Below are experts of layer 7 (counted from 0) of a mixture-of-experts language model. Rows are named router (the router's row for the expert), down (a neuron's output weights, with its number) and show model dimensions 80-159. Each number is 500 + 40 x the weight over its row's rms, rounded and kept within 0 to 999. Numbers have three digits each.
After each expert's rows: "comes before" lists some tokens at least twice as common just after its tokens as in all text. This comes from a sample of Wikipedia text that the model never trained on. Tokens count by the router's weight.

# expert 41
router:501528525481521426501505507503488497407466494525479547541476514413456424484510588548500555514444554466498518460519502410616467505436472563533562534532537522485481560538536502577525436543477488488481525532559501585439508403539488490463534525
down0:490457505516519497471485533536435503535397533516468460475525488521547456544501485513544497556575506485581470590471479470471503445461513407488511493528465486502502431384496497513455510539480498496508432480469518477429527552484463479471477484
down1:459506495472518523459522434506457500477551507562508438518495470543490527442531472563539502541492510484527457521464559454509475475523495532517534472548515549520543509525445511517481491502490530475470555458549462578469494561556472499457499523
down2:472582455525531492547534504524404500533576534538542513497542491491516538506418499482548479444540477487567529572453527476467433498507492450540531480541467525497558495515435446560564487464389567498493491530526555490460533515461499495431486458
comes before: " the", " a", " 19", " his", " an", "ten"

# expert 13
router:508532534560479435548470513520510572401525505467500490576500576464512475482504572539510440502570514499462520500523527475610504471484444499527540543578511481477507571518559531558456454517456490445505540508532516556468494404563493524490471487
down0:467500500577439481483553578442423505499508482523507547475517513506512542429558526494459541535505484527519510519520450502490510485496571445457515507459449562462533522508485468518507539541583462551466505529516426401376595489540541533532452551
down1:528528456499472463501523539525547475504454485480527479514500491552487513556484555427519550492435426561519426472542559464504515491496512503489501546476501485505473543512419503446540466562497494543489501504479481472394570517557508486474517539
down2:531535581523521574517508443434553458482499525519455527503452517554511452521537445579512519487472495510503459515424473488522436420493565513434547506506539492534530509480533442499524491460450488531450519466525548455518495487438424483486472484
comes before: " |", ")", "%", ":", " (", ";"

# expert 28
router:538548451504463439425501483519470465379531519536487496506518574441502455502502561482484518468483501482451501536537558453616463495495469537564517511541587482523542505496567506541510413523489467500557505494524501565492481376489506464497467483
down0:471493516491542523398495503392491514483499491504604524471471509431518553510519485545498505524520547445493523553523462477508439510476518470466524529524515495517493454539539507502515459471431425430571495468561483496502477508503562503451531520
down1:487470563496484560560459429456506488525521469468474516483483582556494490431525499465448456442524513552522491482516504569436469390508488476520464529462509491462492563513510487413453544486522485567505477590496489532485458471544573526453488456
down2:515505443530430546466498520534540496542505558485542583513421486550490554484477495501504401493492557526525420383556551569534549548510497532484477521508511473485497526558406535562417482530497502487564507446484470585449519433417493492491536556
comes before: "ed", "ing", "er", "ers", "5", "ion"

# expert 14
router:483547471522449478482510514509466543421498564478515535472542530418559424478510518529494477485487494447481517571492514445644468489437508554529536577544539474488472516486545513495480489539476481479488499467483494539369507447522466415477454477
down0:508429531485513483499542504442504465522561549489479629502491478514494526547551482511470467434572431523518597502474489578486450499576497446584501517523521495449522525490569552510424501531443468534561542562467485535503563498513542465374469515
down1:517472430493544395519472536409495498488501526477494446569515540531601484467493519522546485369530514456463464480508517493481541485562514439467528473471441524503538510437471474596479501485514488490455565481481541522537524490434544504515497536
down2:484505468488547550462514483588528513516586505548441432412532563474524521537457449471498534544500560578485495476389481420571521457483538501566443462465492460492453445397467562512478541506487537504463551510519514518433528541519491437453501555
comes before: " ", "ly", "---|---|---|---|", " than", "rect", " 19"

# expert 33
router:527546519534475428437461489525483475416457524514486562518535490445476445491544589480458423541563524454490523551522558497571439500443489485544532581522483534497505495490512505570507472540435492466517515523511455569407522378552493487436471465
down0:474490490467473488448491537563529518467444490506476493470513491510565536494503476481531437507560576485536510524455552498481521566540549452490510509416499509469481501506493527512512448482497517422403503499490501452521545506575503529553505459
down1:519523463532482569466445532517495496405527540532483522443493480437532482521549502482505487474511480524433513492465484400401507499420374433463505439439463482478567500521542482515453536538472486495515534454556517534556499444454424498582547482
down2:441502538470510465487441449466478545480476513460458489434532505494492478573487474439452507494535451468485473533473499531458446462479498411440505526440509502546499523513521411507579537506460465522478539554493475436531376465602550520459551438
comes before: " |", ".", ",", " 19", "–", ";"

# expert 43
router:532486510493517430475452500568436556453504530528522493478528515473468441513476542529506440458511502511453482507477509465538470521511442555530529522574516514441516541498475536471467445553432508529514506576548520542471444375543446465454517503
down0:551532460491524570434479539548524515541494524462537498588460522479519500448528514492481514480514487503555495466537569513511485499520476480526496533565572522478547583493518529484483551519515590440582501541502482474530610472534442554493452558
down1:549548447487520540513498407416485488481486519467465494474518451542472495508484508575398453498468494529516499497506443520492518577464509495490489487537480537477582485580485492474508471449506491433446467535483495436493537540506568544506459585
down2:531474479476478508462503477492520445516528525562399467386457486484485496506465538509544426474523539578457492479500514452480489470427488495493500489524525543496491471392623573499496461533463520455550485461494455517512507585517480512546493514
comes before: " |", "\n", "t", " of", "ted", "tion"

# expert 22
router:484552540517510443527532486510509560430473534537527518512548526464535439483539614510492504475558477454497535489493561467516496494542528588499525518523507479540449523498541468519479457521437475487487563500496454529500484465511499514463480452
down0:529486421509497494605512469459525551547518547494461478526498491446438396516429507529423473460463496505492520490555424456452506523474519473500478578484512476540486457488483538525478525579535460524471474509465472495514531525543471511559506472
down1:489443503513529494531530452473489483491438451508481537509523484546472577484515459505541499533531468438513443474555420503480560529529516436580471450529479531419502454558486471556531472472477552465430540495516517442574512498447537518520447447
down2:428504503454488555560462472510495518516548468570509519458539515475506511467471543516558482436524547556541446516455506479493503444499453580424463492509509519488536585484544496455515500489549493436588509476520516460483504439501616515489503436
comes before: "S", "A", "T", "C", "I", "R"

# expert 23
router:595532485532494430493509489545507503447573518473516562542537532426438458479490540460548477494607504481475520498507511516567477497476498577557528557528513452468517542480537483538495469544472447568529471560529511557485496498576503474471471460
down0:486473473521467559544537541476528456502494522437431471534517476485442377553532514547461568514494494485517490562527616545544532523546464461478448514511540469476513472481414580421555497397457414516495535504508420523538512513542500538536525524
down1:504526498478430502465542489493411476519542547503493510485408552536447410449468485470532486578507462486412505488518488578388458441459526447563512550493558486448463487482494469518501551504470418524475516512501508465546513474458467502484508512
down2:460494533562537491503483469423495493504454569488596532497481497491443496502472502571502491501536535411492500556501576478477495523503423473531552521469526577527515493517533585488482514550497498436428471570538556522556510476502514504512474447
comes before: "n", "e", "b", "o", "ke", "a"

# expert 30
router:518513448523513452435482545503456578387495513514497545510506497434441467493524555503454482458422504463438510508562539456663488481473449580528567523505518466516472545475527503536537466543408451479505518532511451536498517365543525423482484430
down0:469504470473485509459567493441466553544544544468442499561511606469483470536585527577542500520455613496451522533519540438449464589540490522456515466543426490451434538507533450508505502481506504581523505551479476454558508511475504537498462560
down1:520418438534491481548533537480494517555499496507441522550486531497481474529518497422512552521482594418556504601527512522400494477502494559501522536471525551455504510631477512478471483522531504462502480543520482529523489518429473538478435468
down2:470464476576460419516578505503470464501486502468499473459468495503517524522472415453560462427552496433459576523505507540521568501505506558533513481487485413508535537502519547443518601522484466505481497515460632443524484513468469511460459473
comes before: "\n", " The", " ", " He", " In", " It"

# expert 19
router:525502522503508455399431491522447565395519525510480555523537538462521466488541553447492458504549491506477508563521566502520481460451434490537510556523483507492501514518508512562508464611517480486519545538483507543360512361521472491485490502
down0:471486487472459491531463505535499470504444482423426477505468553511441471497489504525473455491548477485438470470450512532629526499512493542539503458494513425533540497474532424478465444513531474468540410518441563504478489565447533545424569502
down1:510479430458488510453482514593535533394605490525481507480493493503504473447534480467492474504609469551536508535530508497450470477545451518493444467521519545580592497496471490466545514505543487502527505502496484519520436528497487516515566510
down2:537493527492579491494526466469524509447493570559525489493586480479501476498485457538586478528473538469516476502528575550496503514556466524541416484409535461519498530474537442490485483554492604440493456511474486538534396448447458546439498541
comes before: " to", " by", " the", ",", " in", " as"

# expert 20
router:564521528490465456500485520536508473408506539491495514505517557469443453483551617455499460494467520473460534568545526507523452530460445475538532552507537488471518518515508492566517470524473476499537509585531480541464489357517479507451476460
down0:547466572587545434450438516501353509408528578521480457431495516501494512482466497554460456479440481499549496508537471469488534512443467439428450531529498437523537420457481482545484493556471488492465529504545510458438507503593566522517517459
down1:505487533519452553539488483443414498433452629478424536496430561621490476518542511493479482489445443518485512511525489507432460465509444545491486477519547491443468508503454459538473527530546508395455532550453403442528513512503453487541553495
down2:534539561477511534392524467494484532498521475540543514536469446465573482537465532469457494445526486476488514533496556439538459547544499576454558516468540447512463527509408494488515471559525443548525466464504481553513418493505480508502451598
comes before: ",", "'", " (", " York", "er", " was"

# expert 0
router:566533470514481443430503535490523555446514531546444542533549517468483462518541570528491432541444513462436479499495546454621453473468403566527533528512503474464465563478518497517516478524448488494504442484545487523421479457566539506456500416
down0:517454467550442501432516454521498425482445456457520461455460585547549491507535573472578477506556448520444539470461536476561478487557508530459572520484522452535460497499523519504588536544567547460519444536487446482471529491431502481506497473
down1:503498465478466468462551537548487416487513499492536450529444494528512501531456504513433594429515582476463507513514559479487531555535540504521517493535523464465538471546548503422466528510491468425473502479470473495494523533428453495484480552
down2:462554460477449556557474490540477436595485489523492452457539479491475467454443550464483549494538462461488429510482475522458518482457515465497566542477515465540491430500459538529479517482417494470424516533546478485507489459538542480482510496
comes before: " ", "\n", " 1", " C", " 2", " A"

# expert 18
router:558505485489486462478560500594464556416475556468515549481494511460492436486493592504513476483531509474419492557519524408627468506447451521563496528491473487501495507465567469584482452523427468530535529456513454547457498435524492517442438440
down0:463506473480430519428430592495492443557433511498436507475453479409519491520480483506503589504565541549482523462528479544473511492514485505480505522571487543582540541533545482493500555554520536438549460445530556520534565543488516504603431537
down1:523521481497416459513455563493494461489459522492497479483453545480527420492503564534502551553523499532525528470527484407499521546447489448466500457485527519424491493501484494441465506472496451554494554481598404556541575518513517498477416475
down2:509515475522525523535537483577561503503462425494556507477493502493509526436517530502500521400485508388501497524464514514474455511470458500490480601420536493485534537531513506507463503438480485544482450466444498544555571527498464525545515411
comes before: "al", "ation", "ate", "y", "ated", "ic"

# expert 39
router:523531548501470471493465516500459520424491552520480559524543527453495496455557640521530457497541517484464517511524520454576505495466446510518549551540474479537498563499501490555505470547427460492505508543478471556429529454565511483403523511
down0:559574450553436465532571548479507486479539443541452441537479563492513467494569501471524427489472506439464481500543479518581494538558491488520487437556526531453489481460552498543541521492496510471538520511472508491467465546475522493508479528
down1:546451481545509559549523440552442489459404445501503498419494431532470481599447531524522519491484539577504527475478447483504460485476498466460473536512508490488504447448510556533427504483469513438461485435469467506545499434401506503493505537
down2:474461464439449491441496477537477533510541577518534505518532551476574585427462426526493492521472436495490524460515534549501545512454450459546510516496528588558464500504575480496486463527432516503595521569517578456516440518479540528531485472
comes before: " |", ";", ".", "th", "}", ")"

# expert 11
router:508512564515509471446455537544497452426489533537495519544501512476451494541569557492540488499495491480511503509526594551575463507441426517503526545528475496475439572460478577538499483564476441458522484503489527525496522506543507510450521536
down0:561530500466577462526507508526479519526474499569477560500516510524554555539542421498515526423518505462454515485535478556538488536423540507503518513503502422471515520447449537508493467478514547495531448503460522433526472594482497486519481489
down1:497548581491549508531520521474466513461507471413559493472502502536550511509520526434580427484438472487562502529586365505594495527477430521500440534543511469500579494485523567504546507507524510443515488525542494470506498534489430504479468521
down2:480559506463490488512505469468500486543463476515501591451559476463581510510504495474478462483504541436467468520458499429487505544430498511514561492512507519523466508433508583469465419479411425474529492456501448455459424566509473522508510472
comes before: "s", "y", "d", "x", "ke", "in"

# expert 36
router:559498487517458408498484549544489539359463508495494542535538537408488453496520516466504508477479494448443488569521557447600496518424390540517527575547513503500476549525522500558512418549477496504517505487518513542511494428551516493473458509
down0:515513498463520435579522541561569511496482498578469504484502437515471570428495468487575494499546490544510501504509514551586453515530451504465497525437554417528482524597454505520455497581468518487492549579461502426495458494526543548491535497
down1:534497458488463513499447419499474442503527505550504513545528467445502564531473537429552473439564496515526555540417409434456522448468522566495510418507412518518475574520528414465432473491558462444467489462559538467536523500442453518530523528
down2:479566503487512510521512474480514485520491489503470584484517551493520518511488584492514506502501542513536503602551479590506493570564457438475511538492478488428479483541488485452531481462597512463505575477539452478513433482453472454427487479
comes before: " ", " a", " 0", " an", " re", " the"

# expert 4
router:520546494544456459491514512506461559472486549538478508578520554475435430478542592536549613485592523493498512588494574484577489485515459552527521540542508520537529495504488528556482461521479481489509538513538512531440442396548491454437487480
down0:470515430514534545505448514558500539521498496480450505496448486494526484548500572561458439487461537571486501459535491482534438541453532562466529474545463574480426541518415478512498499449522500513453474483536474574545461566513448564535490523
down1:481461522507511427594606527546478575495417517509495559515518515514463530514552512465484445521498432482475570435491540453438449538484458511442484467489567438551549508504468529497540537581476506467495504511472482536555548493426499502482458416
down2:467414521451451431497498629528415524497477434450481464513500511407433461451506528439484438515421494458463499523501496493481483537478558482498516499386531461547552492461476524515480477458481531538457515526550508497383551467473481530507507499
comes before: "\n", "-", "|", "==", "The", "==="

# expert 9
router:517495508542459463480443561537449440432486533496474554535501544501447470508541558500522451448537514476476504548525561465655463503440483566561489518520527482467509586497481510519480458572472480477512568515502516497465512451550486554445448483
down0:406535517492493508509461459488532503564512475480409511487455583504436485511533484505553502547403587511511524546495486545459509494482445432481481487493496503490500527409459481360540472550537499516493534451469470504378462514512476512517513480
down1:554538559452475580471502520539518480520426529522469522454450424504557476461473564440495516496581570540498472491528541473496548464472445528548534516510434548516511440493475579455516511525488488518453501494463544513479505476506522474473468494
down2:443454553572453574526487514466481492541541475489542527547494511495505544518418485538508521504457414492507522545529440503513463497564522486524514504458507483529467496475479435462497451493508463468476492523487510532570395533476597470512485542
comes before: " the", " and", " ", " which", " a", " but"